From a checkpoint of a small mixture-of-experts model trained on Wikipedia: 2078M tokens.
Below are experts of layer 3 (counted from 0) of a mixture-of-experts language model. Rows are named router (the router's row for the expert), up (a neuron's input weights, with its number) and show model dimensions 64-127. Each number is 128 + 32 x the weight over its row's rms, rounded and kept within 0 to 255. Numbers have three digits each.
After each expert's rows: "comes after" lists some tokens at least twice as common just before its tokens as in all text. This comes from a sample of Wikipedia text that the model never trained on. Tokens count by the router's weight.

# expert 5
router:115093165106131122125164103112098123173113125152150168097085137143091098088146194113113093090123144106164132145143159109132130061111121106080089147164108110150103042113127163087137153109110143
up0:081155113161143139063149083095120122120142132130091168109163146043184148103172146110154129104142154139146093103116167161171196172129152121122075150121135112167092176095125153155125139118141133
up1:091128070158163078094184146075115103111175136131120127185120180205214141123146131115148159069151135078124154119132145126124103188177090131113177155128125154102110081153116112137248120119116157
up2:028107120124167225106137160137112136121087116129152096168097245128149103106143071121137163090156191115132113139157110175170148093114106125142074038076111095183123150163115135166136137126200131
up3:128123170129128127112138099134098124156154107141128184124107116114135134108159107137115150087094172117168198082118151136137154157130103096094148022121072089123126132160141125099125114146197164
up4:126162159160141122139129110157227125173159113092137113106092151189207091141135099186137031125116123064077141116175116080106126110181093162123089156106133122100099059147136116097138132111082155
up5:142101143087109123093139089161137178140099108104198155093111178104153179193214162093169105077189144135091144111169138100172121140126168148122157171062078123119125189173134128107115079153086085
up6:130192184080120157182124133173127144133166145100176131104149168063093134196170070164144158056155079137142129161136147086158186145139116114161150082176144163144103165117186117142082149122179145
up7:165147137120142132174118093116168129159110126129088142154086139087123175125127137142137110122139062087095134160119098185133171182106125137166121097117110094075138088091154140105164192084207138
up8:167196149111091149098129093131110221102117164198137168113129142086153117157122154074137122130112135168102130155163110138148100144098120124154092112121162105190122183120167143122115134122085121
up9:111084111121147113119175006114129161142109201120132141129133142134106052120129126121096160131143084050154125123165157107154154118151122123096149128138149143091118095157127118141210166106150115
up10:100090135173101140130105181113162163140184122102140155177071090143118143098129119151137129069114105123129163091176138152152156148077131141128122125115052145183096130210128089138160156139078096
up11:168164112147088140152146097133142139142145158100167107141124174095106069152188095189148208091137135136169117099109133113164120186113171155092143103145090182135085182154120206123137120077110117
up12:104132186134087118158124113127139115210145148129086183142083191173149129134223058151134167102160090097168215120134145100106088168117137082146105095139079120084135089169084111091162106154123155
up13:077062113118134129089080138150163109207133139131167178131134126154098106179184141135130165057168099124126089107120107088136108085104120116086102169191178134101072157188185123089086154091148153
up14:180126092116159145141108105155158096133109089145174151105124131150106154094142123120136154092121187114113133170157121186188181124064117168116129118109203102157088111099175097145146155183172112
up15:145125106120092213141063108155091144183129211106083104153090112098119056124141090084076118110092101082144102144158151080132125113132127100122153098120120148151121104158086114092122135127084138
up16:150165184150144105109160087121118171174137161094135126179147150155213079131122121101190124116105141160124149085156196140130084138088138138146156131147125133119171112135198120096140132107112100
up17:070110119123124147107187127145070131113198118116100176182125125115091148099107069138137163158149106142159112170097157141139148102113092177072103182106140166117133113139163128108170137095168048
up18:099152127058119117153169114122133106154170148101120118129176171064113145055152186096125078057111031156122095123209135119210110165122138110096162104118139054140150129164149132082127165124151107
up19:141136093117094152132132151134143145189117157148152120101190134166105183146150135084144115162139086091130159110124205080144064144131171144056140134103076143092087133146149110104098128164122068
up20:055085147087133210105161113101144141152109122159113146160164148149148086149160093115121147061106138120130158174163120116131033163092120211096166169088163150164104190137177137092091071122196116
up21:106088108099215124125109152102127180194183156140066133155111081172139134100191140051118101113141109104145112162159075187189157104184122100113109118082145128165130128092095089156116131137153142
up22:120146143121084181172133129130159196170133111132125152083129143099076139159109097177131139087173115090140072102135159122145106120096165138131168131156122113132087117155148124071091165087074166
up23:111106135115171112138117148133160119182098118173134136141094111099137165066132160088105131102142114136137132137151129086151216148159159104101146090156176117152118142130148096096161178053065105
up24:068122172157163158081059079176161130167130089116151131207097207076156145154159149148171115132171105126156111102129091155178183123127109153095181138107135156134125168159153155118123138116101132
up25:102085101130109128134065058100127130139168141120144142164164120200170174120151149137138151194148097105085164100152145148106135138137114164117135192115102087113124114131191119123182175095184096
up26:131077094118092103158205211185146093167158151150128104118195116134140149095138081113105153103121148080149124163191143079177136161134167099199205155082129212157132142126090076072169133137130125
up27:116155117102193164161160147251138165148036106130105117094073135140184120131118111116119143166139143122078155167134135169132161141094134092162175093146131092095138159140119140064160139102069142
up28:164142101052157142087169132089153141150075128141111173102146179173106128093127083125096143106127126072123090082176123114118135110129101151105080131177125103130121154106183128133167174131131136
up29:109177139108131080161157069143143148097059129142105149132100136125115111138107088103150167083169127140176135160129148103150114141105132143070105182094053100130147137119151092132106116112088137
up30:118113130120142168129215135172102219135165117182168139116076142142109206088132120127145195067114127128206164160150134087149098146128084063117103152151150096156192195099130137103085121083171156
up31:126122152106180129123115151101136108146086187131149149153176170145106167162098083137084146136075142141192182151151114148128117133095075101139137126150175152144100134164139136092084149150163197
comes after: " the", " |", "-", " The", ":", "The"

# expert 0
router:144154198113143159113106138145129131167145147088129115139135132154151127089141060150142128148161128150057163121147163114150134103110152139115134111113129144122126152025122125095155161126130100
up0:119123129135123121176117148145088219083192126120117140131132116060162142138149087183059096084135130143141128128143128167171156169154147182128185168062163088147150120128098106118168109128117140
up1:147074101154107076077141118108136132122154133102152200165123188113133156121168143146134126176178088118066154153212161072139102102151125141121140106156090156103083157134141068115120137139180098
up2:107163127097145126101133143149133143134130158118132132089093172186073104146140147120164130097129103144162111118101142072157113131132139103149123106101165160106113159113123120072163153071154132
up3:162170150150147165142105140161095181136194111045169123154146137099077149116123092131110140157078100097140160148174162100100094188145111114061134211170092165164143109126130075151207114086130045
up4:120066103089115149099112173131145139128116161150100173133147138147089101198128084122114163131094143156170098084129170106126134163093138130094114125128114173100114146118144141124120160112159133
up5:127127147117097133114154168115114159070182096127131152142152171159101107137181096162137141099128059087118104133140054140154161112072090149103158116139116127050102072092135126158128112104127098
up6:098160167056107078120157121113129128102118121106188128152143210127138169116162130074161159152165135148148176098104108073153118130170085103096053145118144109151120159139111085137123192069178112
up7:141126106111141127102133099133082205179140165177153191130112158142093132149175129099144182078055126095131116148238100133198134130103120155092126152141123121116113105117167128096156132191128117
up8:127128153100132118076181150145151152194140142175120141190114155156103139137107054084139126158103100134066134133109141153160123169094142237127097151135145188140169153103146096055126121167106098
up9:080160174140159164110146160136101099081173100063052116177136112082091225049131090106049108115130118152124181145117162105121152158152166162075053139133187088113168130109115139119163178105145115
up10:170166129076085154125101081125072159107112130123151100144152129091102142094112149177112144070112112082142175124120108074109112130181150126163158177088107173162076163144080118064148130141110104
up11:086137135111107148133136119153089179178121122119174211159156218092128116168150147138152185125116090097140136166175113111180124133168147140065131110090122144169079096141162107148122137134180143
up12:091105114094127129140126166154127192145070161123135156130152165104146106139137121145154174107109146106161157085172114054160156152143135149084212141166130118096137092116231146069180148145100155
up13:139071131088167105152149161140131159070099121075073159072111179116162114069202107180098150107116114089103148111199150153117117137126173144086115132125094159149164147166146129116153110116093114
up14:072106139110110148131201108182132188177119127125166152085158178103115090125144121184139171127092150113125143160147137125170150173165134150070137121137115138117121150101164087083137173120145116
up15:126151134158143144171142123146157142132109158120122131120133200186103149121212070124125161098079144118145105111151130065161121158194173126047116130134114142121110132096111116076170172102100070
up16:110190166156107112074102103152089147193147134127180123135162129134148103126123112168087142077132165034147142107114119052148174122126099152115126174134128143161099164131145113148127161151192131
up17:142101106139167127098116170143124138180126162142114170127165126036136139103131124115113175096137133089130122137132126113222110157159226196106145118086150093137200147114139100103116178196085107
up18:145169119110097140128166108144102091138203151124085106118134214154149109092170088145134156087122128128150102132194121133139181133144115119100175104113132193126137119055085080154199128093136157
up19:124178151116173074063096146182165157136145125073158124178157122135080110107138120151126149072094152121113121177245136116151169149134118175111136143152125175144165163164159098165163162114089132
up20:029130104124111179107102099103102141141112106137091166072133128065184132226145158160154139093128156131123154204145141125107149156087120162108036151134112168157093132096128109144122141149162084
up21:159105178141132118192157106212082178145130134125146203120116172183154154111109104101137130188101109083109196108160146061128090108114161114118142135097103155160080137122193132111156180085093152
up22:123116137065120113070125142104126146126111160127136223053134153122125131089170152171145150093105128087158175135152133101182142133166128173128201135130118117150114125186160108091100138125136120
up23:109131172074116106137139140130139151129136153098113170169030124099077078159149102104113160151126158133148120098101146120143096138148175108134124189094130149114154142089077130140111150174090134
up24:096087154127102141131170151137056120129082192141110135135154159117113113081181055102155140152110130099099123135132161077142130134154187137072121149108063148170148126149116133092132153107158105
up25:115160118127174121123167078162115148116139154154056120116066122130123152100110168043113148155136125101112119178195163152190144178190173124058122128104187152180165073106093111092107092107101206
up26:121150136119108113115094095093165176123111101106141133106186162116222111159111084152186150077111144134081140096137158173121063141064152164123150158168090153169099095144131103148130110124102075
up27:105123108117162134082107107140091102114127137099143113108142118108111170088151156109158176099101135150167160141174108119137122124079142145101118102151132054182127119153144124141176159155049093
up28:136125126152061093107146084131171167154113184151103157152079124104090131160104117145100110125115144117117107133169134133114096123141147151113197126109147143167077091099130110085173175058096049
up29:108149143095131136173147104178097137159181208131140152139135141131145128135118156141128088136080088158096155126113210221128107187125143154126188145124131104130117136118131144108124112152130140
up30:098111143130181141124150117117116097120163078108143124156102124175100094144172071082137141127198128138104149095134155108143073132140134190104198092186062167104127171146100119104160133110163149
up31:117164160177098166099182105083084166143103131110092137131117132164156159142108212164063118113105086139144139102105084097178172093124169179143204105164104146109168135097089123136104115137122137
comes after: " ", " (", "′", ":", "202", "201"

# expert 14
router:154106119113131111121195117172088125136094129137092127139229125154139036126125166110172168138126116105115129208190120138127109155142154079124184151168171141164118168157147129098102162149137065
up0:107155166075172086095173108163039132171094121079148127152115080168152108119142062166156079116178043169134122132097118197136183065119165138094111174160178095144158109168143050101148177100118104
up1:157111153145157116140145108086129126153105135146116146132154150109148152125171199166137052147119150154181163148130123137147144108109082189122107128128140118173151171096135106084139108161108180
up2:097071142174143105111126091132126147151189141111094178128092118143151134133129162135141132176096058110101116121127171209165132150153142153156181163143150076124161139151128140124103153045174160
up3:138132187132137152156203088154156152140114112119120182145154117165178138123141184156131137067088096072123182103170114138110147163123142107131105148179135077127095188162145112136123134142146140
up4:110131145078123159134123088137202142139063124150178172083122180106141119179134127152158139146085141150125113168088116083127100063096154133087083119071112037107119190148124135090123095176134141
up5:137182165155188143121062127103119098154091112163157112132128173155134118066116103164143141099071144104204179105127138115153127088110176147155157113108119117182107143131149099128118195145097179
up6:132113078109109144117142127172184161159137196082142159102155102095145193131173191143147177097065103103154080140135118088142133176120130156142136116083095096121129174142182099140119109110151163
up7:112163076118124157094119123158144125125112162154162170087119132108150121156175143082155200133128165069085153115093199121123174068107187134100074175129122130123084119122083122137139174100106147
up8:172150137141173157102142155101121152189124143161110195080143182109132102151145118117115171186168109143126169180116155112155153091137123129143126136113146148143185202080126121091147146203155242
up9:200130111114107106087087161143153142213151203141081165155107122125125133136148111179132133136107166089145124114180181094110178185092124163117161095119140137170115142133133130106125128118140147
up10:139133176117134106057145154128199172122175183048109126117076128157144183075088131120071119140126191109129102156164148171112167082130109139113138106153133063143118153123110132112137128113114118
up11:112147208104102190177172127095172177152147186167137157158150141145109133127129144133098109118166146148066103148173109097165180112171205141093127121114125142118187119066108057101168185048163108
up12:152113130167175126132179140127106106124149177093122112084116151125140140071168099073168185135137094108126108153083147202088162166126123108148119115162126144074159232111104128110134121172160140
up13:182122129062129154178197182135132158141128144152105131119146176102081154081120115165164179178114124108121158113123150115097083097125160125105202121171162078148183063056174135124112093074182168
up14:081158097161177125137124089116157134163128179146144162176122152090111111176162071076117162113160166153167143150106148133119117140179167127137115171088135174164152132120103053107185157113163144
up15:163136093163080209130128105113116138141093171136070110106166124124127141112129139139126150127096121126145133113145163162130135116115103155124089174070160099135102165114148116110131107077135133
up16:137121140110108144136137138133194146147159089113102233136134158088077134125128137137113138102119134095134192152133085165122164168168134174161129141137111124103162175124111089142081173167161122
up17:151085064122067165070073155153096117104111110116105136062159127116128159073170104151147226135168079117094166083145091146154080110115118146190108116083121105141081101121146063103153157103185105
up18:115140135102139183186103132099079103119103156098148177166166111154121155092133162094136191051157099131157108138166111210185166117117116165087189159129137113152097127128150120151226159110184090
up19:138160106163167062110199076162073131130131167118130123139145179144155141125136157165124115156158110087176128053089097138151125115142134147065108122149155074140119117174156100146136117153143152
up20:073092171088157121192115068162076131136136097106095189143119119130162203152139190106090158118118038075147128096145150139099103088161133188109140119140092120117155153190161123138124163062209160
up21:103119085105114186073114146185179135145084149137163154134065130096146166165154111120080144135177159083104091194131105136176125243143096111112172137134134131110163171111117153125142203075162113
up22:120122153076155119124147064104099139228113154101138150140127128121106095116130132110123133099077100096146121072135126192131092167138190112117183129131092124155110123118089115111176116123203165
up23:136126108169152121133083123129127113107158102109078137117150144197176125137149167108099082107147113138122099119155110095150078113133078146199076077060146128169056097231170109146179148116113117
up24:139061126146140175110106161103137104142144163114183152161128100125114086167085149092080148160135135132172212135158102126145110148131095096155149075168164088159077166151093110111179151076083162
up25:172106073031142159076204110100160126129087154091168170106124162118162130123172167176079128102042139116095148160158142056155067108145165132123090167093108098147123126140104121123184079065124128
up26:099083106135149123150135136135106165144138132155127141118143127097147140129142074134126161120093097142157150148167128187130066129111124153077116096104201097136157099074141169162152132149111131
up27:136149131108122105150098112140138115148101112146126061064153167135100206096203142174127179160129088144120171159139147125114121142127131113088137123139080137135120138149087098112122162048161134
up28:117112081137144151142117104131115128126104149147160124141152105110103101137096084077127094089107116127180086158093128156137135157091111136099127132086141176120131119094095107126209192139124146
up29:101099083109195189089138104114153101109098196108157184135098143121132158159129073142168079147115028111183107123117061139179118150136162135174140118135081117161178092101130105087109194126156064
up30:175100169119157170130100077135079184116138093158148168133126099099106121085144134144157119188123086088161179150077041144121081089141136085128137111114104054110174093122126098106168164139076153
up31:124090131116173129139140129194129178156141114170105149125112131125146109095166119173089064116127143081155132153151092163128135145151156156140154150155150150114119152160143077099131186134149127
comes after: " in", " of", " In", " at", "0", "In"

# expert 13
router:154134199136116152071147121113118160169083194121168147138100157151150137134127174053139148096105140076149120131128121118146128129174122170092161124147155106123132147062178156126162143145127139
up0:073130057029161150117190110136129149174163133109118137094110155082133116079190103081158113094077120106128137136196131125145086112162162111046132107118135136160108115108165086070150148106149123
up1:135133134121112135105173109166095165109130127097068093109144120112138127136119109176169141112117119067121144051120104130113170178119127156098122094143098198147183165144170122147129107106158153
up2:124103126118174123077112118094112120137104119112111146108093158078113134121138122086124103164138093142141110098173108111130080153081106143107074151122154106081137108159140167084124161097149151
up3:124135127125078175094110125133089105171140105144089174086129153078115116116147151150140129121074149090126127091150134141151097124131091090127090137079113143115118117094123120129174127144104139
up4:102134085079133109129157078172111181113151139147146132117157208157133103181217064091123149083121106093109159134148094116206160163155141191084105119112117122118121079112134086093143152095143075
up5:059105108097143142113128094161094193159091153082110151096156136134181103108152132115147114152158104052136138167169144105207140097153141108097135097144111125086088146149176098051099176126138145
up6:152105138106127094123143130109118133129126186079078097120135119106150122165133087106128147073052140142162117134128132078133150109109200076152138179136140149136064127191230139107157205103114129
up7:081154118110094108158171154081133130119128153110150122142129126161206084130111128129149092104134145107073118097111127156135219145143143174135122125186133128093101180122152131102109184096152103
up8:196165188164149117132157100082098123118205107099071169147139090159117149118103157128166103138139128123099113151165114114167183173145167113122154144228080137141075153113164135122125109096151131
up9:099127068083105186092140144085191110135097132049166140179131166136098105171154128149161157141153143166111082181121081090134139107185149094142157169178109077055185098107128095151146117142124132
up10:148191111136138191072192159124107076120119205114092156066158195144103139148126142143097097176178144142150164165097120125138107127166115180096163111106104148113164200145109145074119155138144152
up11:139164134109159137092127129138157135103165133098126149118124125156099137135131067114063137097154156125129129172163142085167161116102121159084120115131049162187060136124233076136110138095146118
up12:146147156110060143089141104128074091183082142114114117094111142090133118095158158142183192146075107101105154172159117123129099165098123139161146162084104126153151109121184096141146121169161153
up13:075103114090105114148122104174111074127154131127191118116129118098045130139132073137109148180121129087180163136117113129205098157142170115095127171110151112130161159100150139109103147152129040
up14:126130196123153096192162131074068154112179161154118163135132106121155124146147121150166151139121128130067160140125119145196143091158134153093160100141089137131122174078143133142054200103141181
up15:137090164133116118118085138122130119192110123137079126117134150126153080114104149159148126127127124062063201124099149172117107123065127082095162136090154098136078142160126136107122113096119144
up16:089130087093149104130159088133112154130069161114093187098159130089119151113145113123107215062065064119147174167173135116199109141175155206084116122095163179122132139132151086087086132168128115
up17:090070139136061064162097121158111154171115138110083168196137134133117137162143070141100096105132175092115108142101093112187103090172164157118081145127086151149154135177134116129155146073091108
up18:132181081118184170166092118095152085145167177108100212131163131165089055158126141159047106164074112122098108094140113160149132119166099108060112150109126160145107101114109049121187162148163133
up19:135179171160142110141133151127125162153118148125156195152113140141074064188089111125211132147151127115100123147147163124137135109210100106128125126084154129108133162146136147071123212115172144
up20:138079129062055144178181126135131135151144153127142200092161150135109130166175169085187185194072111110119148155177094111131126078132157126134077105172115140133142096148055151102139170112086133
up21:145081083166194152143100103100143154147104117055130139162112110164150100140095173164146099133135079138160149100120174123151183147178114212136138075165143130067104154113187170093178101147118172
up22:140139120136076155132105134120091152164156074081114098108138205062118112116189128149100144096155105077151165170175151145187149051152103159072121102194160123121146180154170119110151138157106112
up23:160116143149133120117138138074171114151173183138132160054084185130107107109153081142110110149113134069087073131141115127118177121125094138153148092169092138053135126192132148075154145111160133
up24:152105143089174064141130113168150125153156126124073183115112131087086104169115089124118084125128105157142120062140107076143132104147173121091114216128141167150124079129129143074126155116085124
up25:152103092088165137151162147203097156153152096135101185125173116084154139106152131107174159091107103121127132109133165145124101108194121130141077131115135129234152091103105113100078160188121154
up26:122111113133087083094138058155116113200161106163161212139123153131060111176104070132155128123150160118179115182162161091169107152108148155105158174152130140143135090092093101051160158086112099
up27:138096193099174116148135165119107162116130080118110192087063160157116126093166151079093146101125106105130170139116146077134159079177149148129131105136143154156129143131160125047086171110152133
up28:179083102147165151117131105169176103138102073154120132158102162120102109079148110152126123171105118123144122169158114174139213069089153173088153104046138097102146196148105091122148174111130103
up29:085182080098096119111143088142090150169078149135075161120140106085162080176134153103150159131127100116123114112109059119099095133135120132172148112104122063166132089155157103120061101139113120
up30:136114120140087107094178118079108185091119147146073171089142147129138136192184153118154219078157142101148169131106119087105118136118139072104129149166111161149113154183170128094077105060098201
up31:080111134147041132131195117126099155148132101120163128146086209102086105174168109169166151096150106132137191142143132147151126134124120135126131120154130129177099119118094090126123113136105158
comes after: "\n", " ", ")\n", " (", " to", " of"

# expert 6
router:099065127105176116119107087102152118128155145157099171166172184156121194060147143132140127129065093094138106107181047114158099095143171177109191163153140076113142187123164116102107154117172129
up0:133196112153178105124138144141108078135126182138112138136069182115126109101134099129163126133162104127177127180229161119150194123188167195106174182100144100058137143106149133096116118098176061
up1:130113102129046148138108172119110155162097179139158187147150156120148125115155132135124117123097175120129161099160171065139156151133188163062119160152082100156159165175150096102150172118173081
up2:133139053123091084141170204115101139134181145089235117091122115104115147117126157156095169065114095113098154144164137180128147142171092177098117202077178109157067140107116060101133185083140111
up3:146160104105151158171119094208133130186130080159122126090135150153134104122112096117171161152098078105143146119184132089149118134091124154086129165137121114134111131136222136124188182193094097
up4:106133087122113175131138153107111153117100120112145139118163119127180130091187155149097117134158077123114130196150179084136154134173127153068155162121091093153136104130153106191166106098071091
up5:077106152112047160115137158158158161115129100148139121056150191132085179086178133067148106116132107059137157083127124131150099069080146110112157162124121189125086146133123135106145128117115098
up6:151141112109104175127060052124168132158139143145082114144126116138188156108135136155127180059121098144112118179100151144119072122091176080102123130097130081133081147117172138157192167128094120
up7:172195109152178143093137170133113158106112101141127108102063135100113087172121071129149094094139159183089140083118171167090109142117072158161142135168086199132071175175124112119116166146139119
up8:111146112031140149068150137093065183142096137114141148093132159128107087120143145124102103142128142214171159126090159082159106079095169118114084092130139155109150122124103090061143202149114123
up9:078134145122108163140176130157110177103119180131078157123108194153121100195108133121178153093092151154172169143120114160170177105163147068117118169156123108132093119169083147107098188163110149
up10:126167148121132159110130149155112152144148141194113132084124157057121166115154091103089090146113130115118098120116163119140070105088199163046204132138116103168151134175111150138170110092127069
up11:125202119171114137104094098146147193135156150120123129165112083150130072147171118167124157054127142158142143082115120118186119136177126141090114130132100110151070126122150161098131171141156143
up12:079147127091064186135119124111135147160103151116125129122082107160101180121134087103137082135134171129148163154128153105137105161122131095150195140108061132126126110157101137156116182153110152
up13:130140172083124107143098117102093142109062135196122110135099136160126102099121127037112148108121108118121129125141138117195146127136148121095121142162144109114133142118143157108057117115121145
up14:121159067103110153080139150127096123099160136162130145112134134133069096144175094166083167126179138133096164144162126087136171129169116166129148088170138122113083111129116148111115139144149163
up15:101129178136152108166138099072131147136121155097182155173145183099119084122165118133115129137100100076077137096179098115110141160102128120117125097100137126088127144100070071112123190181107158
up16:113147130097113144135149042143151119151104153116110155081129151078196130143147080151092161118143143118172153110127167131120169151188090183101125115091100116054154073108088092138133177107081123
up17:066120131144112213143123149203136119139144151109126177084186154172104153146147080134159133093101103171123175152124111106140239137104125146024132192145101117141131147133160127156128109118190082
up18:166152124105175177148174113135133155112100167055126103114104142095141110154122124212157101072108106140111143133119196141156153176115127205101122075202108104140044134127139094096091149135113160
up19:166097127100134150125134132174149106151126096125116131119108159147154127113129135112144137098110101131114146172110113052208160152117142161111107125144127129151125113177129118075189170112097131
up20:092134109135075163111172118142120226157147125161174140171123177102134140098139140138165161096152139106127162162217169089139093168108148191146102124086042134157173121105073111101133117139173155
up21:081120074028141153090140128149131159138173136118134129178122117113134124143165142150087099094120120176154182126092098168172136106109124118059085224130155149203111154145136068115149109064199051
up22:136113119119124151104168170091116156124094103143245163122080130070135167181103062117103116118122121159128086120106139163159116129159166141093073125125133120112106107074140126140065184133118153
up23:142154170146157118126174150141151117110126135040133140085095142131107122104134156117130149179076176119132115124190147111145153158108169105139075125132104122093142107152139135133159192157116101
up24:115171139122106163085139124152101192113120157092104166115106172175119093148113157110099158130155126108105165173158156099190198103135152135079155144136090142158088147119174052078182157118089109
up25:135221134115141157124198131131089119120140115105133142105056145132043125113117139118193161102130087048162113188173122136097177111166164161152097107157114076139201147143154125109151081088122193
up26:128202138097147118118086101099106138154085145091094059130129155164161158074142128109104122053135075080096124164112157105166090155168192143074124151125171140180114097149156133085127152096091184
up27:109198158116116099150137170154100165115151107101112104122106191095106122093151161133103184132154074147141221137124094039136110088152180184126178101125111114136125125186114090116089119133131118
up28:090148106065113137140164191139129128164144147172088122028067102073133033147122102137144113144130105159093103178139129118099122160073112154145079091122076164212069084124157134142179161067107046
up29:143103117098136133056110148130153136100150136123153140142143162047110139197150108109117160100109167094205122123163122138158116140187179114060124072135156129088145116160123126148091045085131140
up30:127144113071134121113160110133130181163146130141173169139143133117141093161151107094185170083140144097113134165200163162186152176137150111055085119112140144118124120098119123098148143164112105
up31:160136083098129111125153098093104115149127130152101133129104154104090090095151092096179120056135112088133152170155202092124161171144119180111134139129137146111169141093087121082117128132117165
comes after: "–", " and", "202", "200", "196", "194"

# expert 15
router:158142138131108122127122108114107118167118123140103151118094159100117097089123097164120139095086064091117159164141134127157144130121164084074173147126079113136078091160096150125126142140148063
up0:144114091132118138148084078077090167095144147061111113114136122097072129113119075152131171092144148162186131114089134121137071120115125124143107116127114116153118134189204124106165217123140127
up1:028101174141143096087170161088163134131107104159087128124117238146164133141143143112132083084164114114137141164086086111147112140124161063092119101138082118092109114153151114100154121087067110
up2:158149088146144162179066167201134132186136137126118071083108124073124168158132128139176132121080098124132179152153127133143083085119124109126109170059127127128075104136129101048111167139194142
up3:131103097086076128135134105150146156170106133088144151037135082064098116130139141088091152132115108154130141110169112170122173184110186099131147168133134148173180111123129115114178182115142255
up4:115111123136138151202125126129157167157183135117141147041083097109111129162142147080122140085189122071143170104113132112095133193122133151076146085137131126083111117147107000084137148087088126
up5:148147123149162149103110103099128114179128127121131128079088119111081143124129128142147096121154145154101131153175113078129162131137128184138155131137113134151142133134176088134116213110109139
up6:103094148136172106121110166194146111111110118049128151116125197111128137075140162076155139097156119082133158113171140158132073136138177170145126068169124132110141116091107159202153167042139090
up7:139103100137159119070139125108117125120079138129078117140074150175201162070148141118131079093072138163119187121131132100165154078087160131140110110068146126127168146120137150179111097081149117
up8:089142184129092136110136119183087123139157139136107134137113118100128169105109059131109096089124064124155170128108145160134160120134165116157114131217127175161118108089105146147133126095093119
up9:164147121144125144184129152167135160161155119115130097132080095117146081141130066152145092111121077108140098202170191102172191068139117172152087094125089155142061080170147101088129141138160105
up10:133107139144162185156096058097173102082131156191108118075102110083140151085134119139114139110122114072135161161139146074147102185122082157155093147111164168142190121112150142162141122123099152
up11:107140082112072131164091124103060101144091125164057130129148147124191102090105077042108109078100052125150220146154190121164170089128136128103116117148151162131137122098137153109083158103191072
up12:169129177136155129065164114125133133157082118107067134086120140083143118105112150133124092165084111137175133078156139165168106088128146127095089126166153112171178139135141129095110108154145135
up13:157147095089148167076110103070096167158173136121167198081206130135106109148192068090144147048141131114115152127122120057146142098202187151129158108176154133153143174085163151191160147116139085
up14:169185148174097110143131127121095149190157096058170118095129193132121097113172161151106149117107161125092165111109195157129135138107186144144123123087160122131133119083146083137136119139138151
up15:103102130144068127143127128084103173137148130092140146109242079055171169073153117115087187114127100107178133071147135145151112157113144153119107144161152137130106103066148177132132126163160073
up16:138141130092124127140121106192101122123098129173082157084174166123139144095121124051089189122119161096166098089147130076119166114090184118135153112158138105094191143130137074062123192129134097
up17:096122140066051179136109076102120174096206152165121130150122083107114154109203091146164104124139140094129131149116092103187136108124121103160135154149129083142157129110102139093113117137109146
up18:133069076078133137121155124142107137156160171075142102133140140192088050012101116124143089129073150146130114214153142188155106082119148131078089149089162107127121129158140143150091169092087134
up19:108067106086104158138102135141121142165125157112140117071154069100133167082147122069090148133124117154131129140137082138134131142088063168128100140159119100114124174151160162138159129130178106
up20:101127113130059189153149102158102155147195123076090142136113132095129091155129116152154131117165138122233144083147120113160164121201146145099129174147064096122130076069107093122118126152161139
up21:125125121108065144152094088170161125124083166074061139062143135105113132147152086163125222127169155115154142173117173117116174123093070144071129067070143146177126113130113167136131097122154103
up22:105074124111154175124177128146085138107117135162145077121125104191145144106087149097103075089103108117145121136131115105145092061130098128146167138121098155098124116122106089091142170157157124
up23:141163139138204138095073166154106109165134148136051156180144130121116109136098118135199087179061136168102130156178095135147144125167140118143093113173109222133089133107103119125145109128098082
up24:123141140139195139193125110123176126130152117167176109097114144174149138128154161069113147108106063059143119161216118124118097104157145144118129097094119106063161134113119153108096146143113106
up25:093091111088137106085177090128139111102187161123171124165144135111111203179152166114082152150167173134122176100160141173112147152164130140118134110144135239170080142127130123121115152087172100
up26:152144084113163148080188096074105128173157156122129091134162106163149102179120117145211105118168092109105103101155129133135114136145172169048141120161149097137116099102178129139151082124122111
up27:128155135191137132191110058124108159172087153134140128117122164079110103168170140127164131076160157006058127110117114142070142131111164190165127080087099163111098064113147154075109075111128131
up28:055084165091184155116151130105133183129098138133107120123132163161169106130078132146106108135163134134170103128112177071089142115095158108099146114142137073117136113093107122126160088155092097
up29:130108103077114164206165075150114128158095122131125168098170123110110121111154174077122128131096097125091135144188182096112099090110161196185132167134156125107109113116113092090165202137126094
up30:154107185128148127196162138152069152123094093055108142142064095164166079110173087153130172100162115109099133127087155118140126189152150147101083190108161099117176105145165178100115149136099084
up31:080164168116131115075143162176140106146119124126144138050101129138084112196098089145166147118109183075109119125093170098115183136186097121134131174134137099161099123136135173116175070114162129
comes after: " the", " a", " The", " R", " an", " f"